config.toml
d_model = 224
activation = "gelu"
routed_scale = 1.0
n_groups = 8
shared_expert_gate = true
grad_clip = 0.5
batch_tokens = 65536
seq_len = 256
train_tokens = 436700000
Below are experts of layer 4 (counted from 0) of a mixture-of-experts language model. Rows are named router (the router's row for the expert), up (a neuron's input weights, with its number) and show model dimensions 0-223. Each number is 128 + 32 x the weight over its row's rms, rounded and kept within 0 to 255. Numbers have three digits each.
After each expert's rows: a language model's description of what the expert responds to. This comes from a sample of Wikipedia text that the model never trained on.

# expert 2
router:091135155086141148169076118118122162116110107118066132114168172178102093142113091106105194128108173080163080113110121037130124104015113137164136092166177154093130079182126088119118131129109096144181142094147207123111108088124164115163092127202169172167177139136104113112090065146132158102104078136138122100139148145084096140118171137171089149120117049128144132227110100126149084173156120157119147095099106082189137133159121146100123136118095069112135176149122143140164100140091158124161148136095173138097181160127116126152164172138123160098108140063115168138116090133097140105097123130066117094150112145133067103132130136118123126135146172151057182090131150102149139137114
up0:128110171062105123161139118137122122140084083127115092141204186119129114140075131129123060139047060134147148151121111134136160239120141133121214109110126164127132076086114144115132154119121124122127145059124166081166189188152127123130122116165132118126132148173076198102134102107129113114153121136128152113136121127020159124134132119184128109143140133158171173132095118122181209093129094193097153161136142129120129150119137097144089094138140089122077153153192115131149120127099129105120110127138199031146115182092146095148121143120144114179108151151127168129117131050091106129132086195173130114170174151122127129071120139109155093119107087084121109103122117122073088123131
Description: Semicolons and periods. Semicolons, periods and some table pipes closing a list item, clause or sentence, e.g. "1;", "2020.", "jurisdiction;" in stats lists and prose.

# expert 6
router:076145153123184111134132131057094167108144120099134135160151121104114148163098137087176119133130123102164143169147126096148163092156106212132114127171128103101119109131106140167145103110153146183092116107116158211139119128145144106071148166164143138136211191110139135084093129105136115136144088207145201128186107120106077092129145086132067113141074116103129117159153197091159137154135128097106124135112061083148165130121113127149126080150077131095111150172152105099149085189068144081062087120134156118101148166126128103120171155075116129102120116115070128153157108172086129180099085171112093100075132162103132162106175216171153103103147146138188110077086126101151154142101
up0:104167079111089156161115154071101124127135163142099133131132159092112196083092129114071129178130106126127144133120132142139146125102133118126120106115102108143124093121126130108148149111168160143043147145215160107121132191108119212218127218135103095136149152150140166139115113075130134132122142162106127111121120122100104173116119138114101131129187126118127172118146173058106114117127145137122114124097123133165245109050134146032130115065156137207104112127141092202139111129124144127109168141155102112112127149117128103165156148143108148177101135130120130157135141124121071086132147109233115120126104154207135066137167164074134068149129124129130175078087142114096091127101
Description: Word-initial prefixes, degree words. Word-start pieces like de, du, di, re before a verb stem (de-code, du-plicate), plus adverbs and particles like all, up, off, more, less.

# expert 13
router:083154147095171120165153032144146173103108121123135127168164149100123089198140131087180185139134105085146167110170108104113124115103146171134201175168128149064080122140134050112121176147146123160137151158110148147102135125095138129113114173120100144103138145112070102085129107149104122107156067104087194124099143138133107121130128139130112123192093147128122137175142151111180137192111095048112160100100110139113104184092174237185119145108120131058062121130147098138125090140126197129129134157089084128119160112110125091193151104080137155087105136143120121124185114121141093139151151101140108123061094173175063113121132161097169148113103171148122151091069117132143142090113
up0:131137069132158121064123115129185145226142125183125129150127124136121123244059126101179131205113066140114106103131126126110128130096137164135173211167092156142080106168115116126159148127081084230135084151081104120123147127136117116165128092084125069095134138133126104127124125101054158128134102078143182145113121148128166148148100157097158172178133109055154115210190146097130157150118157100086128093116123082137137107153160128126127163104118135049144136130119112143131128135120081138117075130129116124147136103130132103076091167137123144077160142157125217128153065068119118201131151118120115138117142178163120132152137136129104148102128140108135126065131156119133167127167
Description: Infobox labels, name fragments. Infobox field labels such as Location, Species, Population, Density, elevation, plus pieces inside foreign place names and personal names like B-jur-holm.

# expert 61
router:119112128108113082189158108087141146108074047119144122105136110156157146154097130143144137170068113082174110136097156079160181081119126119130110154180162124127091096159080110164134192149139138101091157149144162189114146165101154084129134117111107151141141127116092121110088104113104149103140112100162157058170162147093117089128148137112100120159096145105149119143116162103172066115132099059112198171178061119095127125117123141217187114149143105153094113172086123117149076137109125091157085136107162155053151106165101119172196098110167113100120140096098112110155125114127074136174133178144100127030082111145150090143157143142156116141148172188151161095073165055121152142104
up0:117140142120116132165177137116065109137147163106129104108143199132162084102077085140125098105167117112105137143134144101107134072136163151119144132128130129145071124122158135141179129094133053107195118135146186127198052069109125123079126131081128116164123175130123110157121143104125135134090133116171127128181180138050120127135120127070127139126109151146196119128170123100125117115126126124088147131129129138113095125115096028121109145114147141144171106082121121132088114153117152128113124112068155115087181145148123147133127172142134162121131163003123151138137153083215046182131118164127221130100085077179145114151211133089137125171105152139183169133087119186129154107132
Description: Scientific word fragments. Prefixes and syllable pieces of technical words in biology, chemistry and medicine, such as neuro, bio, micro, cy-to-kine, amino-ac-ylation.

# expert 28
router:132189117125146081128177070068117113140031167096040131131083150167133135128125107062165140113110197107135141117151106090106175138140109128085165094131144154090085149104116092166163175086149084166129164098099122129120127122138144120151121121162145147134088163089078109083103096124165171114139084165103093120153122138100120132137179117120130159166135148105190161119146132132131129132116130155118118147124089121136183160159137208116164121084069070121070135164060128127155144131089125110182080090114118119080143060140142156240150105124108110106143150126127137082182125158141085170162163128115107049102178119192102120164114171115146143162157189155134123091097136103124154099110
up0:120137153124090147124106110143121088139123110093075104135042141119064086195081130130148130138099135173161167110096106113162174150110128105177083071143139123163143130130110248132134135084203129067110133111122141164131131125127115152110131130079045195141109136215122118144122182114219112109120179091070128143128148165042086137123110136121120100137133119069142136071147186115120141098136120142077122124138104108119175142134187095132113109161127123096113111135132151130131088126178134129149131131132173128147100096194123130108127118152106131128105074170146130125156178138136144130122128137156106144132130095129104128166038243182203102146109184120146124127129178129129137121133
Description: Given names. First names of people in lists, tables and prose, such as Robert, David, Mary, Colin, including pieces of rarer names.

# expert 26
router:118190159101155123111148049100125156128087129074047119152142136146120101120115108116173148107117127079098155125169117149130155123097075154128172105103157149067131103128114072170133153156141142162119152137099116150103101112128162081112093019127123148146111184118096110062083066146184168075125103145150138110099158188102114069139147146202123138159115120112164142167118166122197084199155126131110137161171136079129114179136133166110174127124105107104117164163074110192161075130111163139130088168064149105113121080132106117160149141110114104117099113086127125098138099165118118157146127169101104096072117165152066099150142145176149112133169140189124128182097127178134176096068
up0:080100136143114111123153136167151130118108126138124147109190176168125108116054120111169127100168120162127141121116129103158140100138171125136120079112139096064171129129141134111129033120137139119111178095075121138108124126084124124086185099138059164118113130086059116073129138143113145099111123129130129143130101215143151128041121096120107197132108141101108133136120125066138131128125129139215105120114131120126137128118133164124130131121115151142164124116111120108154139181141109154143142155140137123112169114056145126137184121091119125134133112185119144192131131058114154188194159143089053128153230114124152089129255191098117134196166132109117098128098158128217126137126
Description: City and proper names. Place names, especially cities, and their final word pieces, e.g. Zagreb, Liverpool, York, Kong, Angeles, plus other proper-name endings.

# expert 50
router:072140202083153093161143133112157161146088129104136075171106128149111117170056118123144141116132171122159050181133105061113149121157110165128135106153176137102099125130089118120166194101179090171062140087104107143144125105118116127076141134161055137127192203060178139151140157097146133079152119152132170136151152138102112107052132122170101142179093118117113178115115176142193103125189119142126135140151119115139087143068178141159131123072163152117135150138127113120117121169064123156129147144147138105097132112128150091135183129105058162111090123061090141105167118174112092138130154096126107082109130115148078108142103160102088169149133186183150142102145149056168106112072
up0:130124129091133124121081132160144174170106103195120119102152186123177120123106075108094130084144142146145153115189128177134133133157101157125101157128127121138069136104153071112145172196128130102147131055165102180125144136137125203160132110118205124103156117118134126072118145128095135152088121137114136124146123222120128130088128127125094146132042147164125170179106135056090182125154122146178112084132139175127133118118193162120137133184110136198142103147148111132144118122126157093076117130172121124082122140138139015109159135128125140125121109117113133106158110102163034097158102116134162198096112112124092103122068129028117116143194079182125141100089166116112108095101
Description: Locative prepositions. Prepositions "in", "of", "within", "during" before "the", especially after "part", "parts", "University", "end".

# expert 24
router:086161152145152093132123135155140124138130152084057126125139197128110137135129091099214196080090147127178133115151079116171123090077133143093159112122129137091100091195107102086165149080210123159063131142105070106112100125152107125133159114137156173152118118087151076093060088087175143120148128137154163077189153175130080068041142148186072169094099105112120159119145116122139108232129145136114153139138112092157090173146136149150136098143097123132092122169104120165145085139151098115074129179097129102106162124140143120198110127125098155088108162102144167113126097118121115156159114126102077099152132130199129106116146113083151128161109143143122089046091162127141146119153
up0:059124106112111095122118125152093125128154136128106032120142122122130145170132141149132063011135124132127148131138114032109199159149144161120123131086076131015202152128055097120135126129138126151130128133170136129132143125172134120132124154134131082106167131128146119126112129089112046126140139126102119147115115064112154125097136138139031025130155126125228140147101127123142076100119182089161160123133112121132165189123133138125121120166127239097136166146135084127132125128124143135121182152139096100125113128127129125123129114141076146171134108124146167102149121159117137173058152107126128134123168160158103216143111150133125128164122132116141050105121102115092112125132
Description: Sentence-final periods. Periods ending a sentence, including ")." , '".' and years like 2016., usually followed by a new sentence or a line break.

# expert 41
router:150133111097174137198123064115062135150082124166087137179198121122141128120083092125142193089107137089141110111134104163166085129088098183152180067092136102114145150184084096161139125168118141148111150151099168112129134128058153113086119086115126153120106177117074114103100088099151142101118133137121120166138137147131088105139131128138067143110160098124152173147103130113150105128120086144072159182109096080117138135095125159125103160122113078129077140221135123169127130148094186140154117171119166125050173156157082123167102134167148128127120137126165169114128103131129175140145174164104064062104159176151043092158154090121114143206141151181087179134105166157171093090114
up0:118123109127106138130130124107137126149158104138153069123213175226163117226140113111188126133092100117138130119126126132115188129084113109116149105131136130146121096131157128124163136140188153051146126142123141089125130105155122119136129202113134123227139117140097191127136107130126089113150126139123098131068085110116108130142117147132154115117121112123147124131143132126112139207149055125134137116126156118129084172174104075112171147095128141093092117000139117146143181114129133162192040113109137153114134094113117119114086122068136117067153089143158132172129144084116136120201175124115120125149113126063157099125129137128094058118133153162130111120157163081131120121139
Description: Headings and country names. Wikipedia section heading markers (==, ===), closing parentheses, and country names ending location fields, such as Philippines, Germany, Spain.

# expert 4
router:122169131132126097216138077074138216167118081089129125111118126120123081191073076109155133132133175119106162085141100120149142128058105168082175134127164102092102132129149050150116135112170069186101160118085112202141150118150113118071114145147128162145123143123087119058127069142125149092152128114092133102118203119086090114131142096142136115176126157127140142181177152100163071136113119130144121150159074120110145199146143211140175103145120107094101155152135104160135057124123153136193051151070153117094139087122138110158114140106090122152125090121127163115190106146122053143157132121117072133068156156121134129132158175115118125105114169160173134149126157130149145095096
up0:138145123132090128141124233093118131119130094127038136152114049134100128173126136108147160156174117086097128130127125165115155146133119120101198117177168122116109104134080120131093119110125138094100124127118187054181099113115042186142119099207125219103156170137106108113171115150153129103134041132136047134133123097081159131128124136135150135128144141161122125113164171114169134118072112091114124097128126115181115130118107100151158122191162068142111117107089141109131109143129122110104121168143119144123157108092145124152122135123112155123184128129177092130122177189104119216118132170087139144140136123145150091151113161140137190135146115070153227151031094082089148127128
Description: Institution name words. Capitalized modifiers inside names of organizations, courts, events and places, often after "of" or "the", such as Civil, National, Hispanic.

# expert 39
router:095139160097154095136141088102088161136088133092131122120144117136077099165088097109172144106137161094223172157124128125149195115101145158205121124151156149120070118113094121180166151144131123122074152101108154176110132106113139123084166102162150162233164157097059106106123121113155174107189088150184197135165152165110125037060142175132106132149117089140163149114132155143155132122144111072051119149189054116135121197129147156154139113130150122109083153171110078138114071152118176077168093106108172148095143105101110092146154126100079152125110086129118154137161120149116136096121113123117091106059136175120107102132113102085124150148110179130145138141133129075142117084101
up0:147132136102155138123129128112134124128148122109118122101127140133146169124127130143095121141141233128218122108146104108120121086146125147136160127120168141142110123125146052093151139093120138097114107122107134123082091137085111150102136100131136110128127110134143066134133156096085142114113131070114157191146133134107002124124136167124127195134173118136108148128128126065111121139140165146021074085117137052137132140095163142117114053125166119154119101129152102179162134133136129084075204106121101134133241142126129084108101157075135134158100111130039126145118122155151123133128124125143123140127128140114182131118175110135166224023144153159113122130126115120118228177129
Description: Verbs after clauses. Verbs and participles that follow a clause or conjunction, plus the word due, such as due to, moved, located, allowing, according.

# expert 59
router:129162174115079113163180095118016168139092121145061088132165127099133131186087126141127157147110122140124104140141147072096164113104119142105221134121127120122088141176139112161158142149125105201101140164091091198134136128109154079133121101137094096127145175119113110076134066144093153095136103184121114118171121129105081115137163170165136113163133152074163162170168105132133104127134131060098159127113062116147116165138155201127157148083085100138113129132075147131157157114074182116187086109141115116123137123103139135194149119094133171072114077125124133134174109136131084186183147121111137063121132153149150081093108103124207167139137132134167183109075169129137177114076
up0:118130197092125137132169127089086095131125161070111136161149127129110126117156089158113114133109140137190093072099110121154121128134138049121148134161117136111126091104134132129129127125129095111096145056120156184125188131149137126149135121142125185110129150128132108094126134132119210060110164058091132184157146098095106127171107125132153120123104123121137132110147126115171152223119069128126144119099122000131232125136094109143130114094141233128123077130149158076135147149156140125098101135136137135131123139120107110116140140103130140060133120126089163130136126133204126182120134129165126094207240170120070135099095139122127109115128120155130134126157171128061109137191
Description: Indian name word pieces. Inner or final pieces of South Asian and other foreign names, often in film or song tables, as in Brahman-and-an, Rama-var-ma, Josh-i.

# expert 60
router:108137181118118116158157184073122157145123154068064105199140172159151144190087118131083129130100131118151069099180120097131096131125114108132163124127141164116096142153132062094182177136204147139116147085118113084122122093089116118107122205186104150114164145095141135116167130149187129101147064127110203137127123136114160130041130143101147132142132090135165201100141146115159099129141158058080165154127129080174094109109155140123218136086117162112082134146123132146162127168105147109137115163143132091090168092137111134108155120068085177141140102120117182085125102207060089171161153132119109105091120166151089139144141052081132159138134131145119136084119146094086135114098
up0:108128130077142075079027120103126059146127075173126125152188117130109140132132115139135090088127134123155165107205132137098167061124143128060127130116154038135155074120161094098149133073125102152180128123149124186131091118074129137121173145125106134149176107123081136136163111131174154129159160130135126146128129105142112153007131140162135119178132133158129124167154165101138148138150191190144124138121101098111117129176195126179020087134136110099136081092134113118149098138130124157122137116135164138084111127129124128107129111051131117120109112153104126125127106158163095155144141145118119145127147119114112123141236115126073118221095062139120090107145178109161162154171
Description: Prepositions and section headings. Prepositions on, of, at, from, for, during introducing phrases, sentence-initial On and During, and == heading markers.

# expert 53
router:101159172105127105135161120100111104142130158164127137180129166149130128189123144091141137142082162081214062150165138082147104111092123133080135099170187177138084101094138104082163109098175081126109133105112176158103081112097155160091149143201080135162146171067144138110096119120134181058157068126126181137181167164132109089081132142201117132158141066128113157154119187109182109152151093127138122128169165094157134188051103175161159148048161107134124155128091104139169139146076153129127105106132110097130165143153117143161190128138048155119122076116110180125130089157111111113163114129117040128144164117120081101102146111120144158162133130114112136081118158115131165121121
up0:212127221137128146142111120128124194107096125093129130072111150150123154121056165075106216170129113123128157089141108116116127121094093109157141178134026144161101097105128115156134107140215129138206120128125133187132103154127093083134107081071134145159167137205155141143159109174116117118150111098139097081158128142144087171120141132083134124129094138150116165148169143126119069122147133117120090141128132118156137136116118122128103179083133118219123132116182065117119120128132126111183148129111127117151118114103178107117104057098153150046141115140115160229131126128114118135130135069117110133128159066118180129080131143119078206129116156078122100107162135132164144130070
Description: Prepositions after verbs/nouns. Prepositions such as by, of, with, for, after, under following a verb or noun, as in measured by, body of, respect to.